Weights of a small mixture-of-experts language model, trained from scratch on English Wikipedia.
Size: 11 layers, vocabulary 20728, 61.3M parameters.
Experts: 48 experts in each of 11 layers, 96 ReLU neurons an expert, 3 picks a token, a sigmoid router, a shared expert of 256 neurons.
Training: 1172M tokens, 9369 steps.
Below are experts of layer 3 (counted from 0) of a mixture-of-experts language model. Rows are named router (the router's row for the expert) and show model dimensions 256-383. Each number is 500 + 25 x the weight over its row's rms, rounded and kept within 0 to 999. Numbers have three digits each.
Before each expert's rows: "comes before" lists some tokens at least twice as common just after its tokens as in all text. This comes from a sample of Wikipedia text that the model never trained on. Tokens count by the router's weight.

# expert 40
comes before: "\n", "==", "\n\n", ": ", " ==", " the"
router:537504521476534468464467526484547518515467527538495524460499515541489501501487542492492531467496493466473500486489498477520506516525518511472551527452495520513502541507488538470471463514510481488483509516520516525523464491508526457518513506529448509516478517503504512497526489477513515512542542520499524441508502517516483508509508524515489518494499538566538499470474509475467487484506

# expert 36
comes before: "1", "2", "0", "3", "6", "4"
router:504512486509488513483485501506515473482524547470515562469463496451488495483510545540477476485522519522496510500494536496494488498520546479488530485468512521522465554509492461464499482477517490448486513473518493479496498545476486528545526540489529507488512485475508530495538477503528486538465518544502473488515495514489452536512478491506492470522488484516493482489503519471484514505521

# expert 33
comes before: "| ", "|", "-", "- ", "- M", "|  |"
router:500491489495495487443506534534498483510495497527452518484496509550507476522534509496471480495530512519514500497512503527495491457502502523521530538478491525527530510550503456530516488474500473475453525469542528501514536511482508507515527501406511519521454509483534458500487531435484493508478481528534501456497501488539517470495516505492510501465479530502466493470461505470524491486529

# expert 39
comes before: " | ", ".", " |", "; ", "–", ","
router:496489529509537443510507549488458481515513427473522533500494500517455506489465518493498503502530494469465482486471495498559487500485526502453536508458532512513557484522513469481520509516504480466522488505508510511491525489503485517502513519493477482480511505472485475506507466499509503509510484519493530514505536495479521472493406465423482492490498489511503492515548504527485477531515

# expert 10
comes before: "| ", "-", "|", "- ", "The", "- M"
router:505499485467528550501479499509516502467495493533488480484485500513523471496515442528521480496496500507499493518523506505497470476529499475512542509482510486557519512530510497481483490463486475458497506427494557485516471491482544526479480513511545480517494487488435429473517458520469481502485484525502509484516539506497513544515489528485531534519512476566498528539487461477470488447501

# expert 7
comes before: ".", " | ", ", ", " |", "–", ")"
router:521499509506475496510468507478501483460518494549495478528542528459493457534526522484542497485508486506491457552514474533532502502484543506463500479459518514496514515497467508491537526544511471477525522496488490506544495511491471505500531510477483515503482483478546530495503556450487521511543540516544500514552494511506508472505522493511517446504484509511507542512464478499533544492498

# expert 16
comes before: "0", "1", "2", "3", "4", "6"
router:544490511495470486533462533455489456516526536503484496462479423462458487468530519506491514488541524495516465523482471546490484477481482498503507502484522522500497492499484482418472479487512513499478499480501497530503484510447500509499561531497501497488497508504492504485498498470480461497486444516467534456505520537465465500512490517502549553477517484534506532482500458524470517526497

# expert 30
comes before: "1", "2", "3", "4", "6", "5"
router:518450508512469481497488511532486500533481557504498543492458491522491507475515503538503516465545531476481534490510542526487479526482533520499520513492506486502536532534499530477512516508488461551520521436473529476542558528490533527530551466481522519484467526473482492472487490425522534504508489492507487483489511489477517466481499511517515507512495475509514512504488510513479535477505

# expert 22
comes before: "\n", "\n\n", "′", "″N ", "LA", " USA"
router:512474500468500491513502540488520541505486525462449517499499496524497478462522493486486484472515501477484491508458517540527510478513523446451522493482494483491491480502480499522503507503514451514481476547547497549505546525484499527526510490469491499504474504505520536477491487479497531496509482470487543482523551491494517446477510534492465540508470504487473512506474529486509483452488

# expert 2
comes before: ".", " | ", ",", "–", "th", " years"
router:525481523496502475506519510502479523529461510494512460500481500517485491485488516539498459506529492525455463514495467529473495501495527514453469509439541520502511516496455508505523485514525491492517488512501515536527502533510517428508485476479519480514500510476455502485523516502479501520509522582561529501480478514553489489510501489477520514512490448483501464523499458485490546506496

# expert 26
comes before: "0", "1", "3", "2", " |  | ", "4"
router:494463503464456503545513484498520469518492518480525480507511516558474513498479489499531530460513508503483489496478467482528526482486500469469484509503493505515535498512523520482491516477501528524488527469515520520531480487486490514506489552521492532504483471461470492522504500495502499482527445505496493487523523527502470472482475549487520526515524504506463487512475481514490553494493

# expert 17
comes before: "\n", "\n\n", "The", "==", "===", "="
router:545498509485512524472479513513512522520485506501516515469475469495491491483513477484499501459463474505508536484516490481482492484485537532453474511469495510505519521550501537463539503488502486517505508491517543529511503487470517465527473492526518499494512485563515516509511486496497496525538498481482501505500542514463532460476473532474453463493491505515511507540518522522479482498513

# expert 3
comes before: "\n\n", " The", "\n", " He", " In ", " This"
router:517479501500510510503500514502494507494512516523504494508467532472485519469522537485525496517530505483483475530548514541493488489516568514445533472521479521507536518501499459478483453494499466457462497489501520497561505539510536500496557487500507497509520510465475502475483537496475513521487514495545530521585507480478515516487526499505472472501422517483496473513507518511527471473513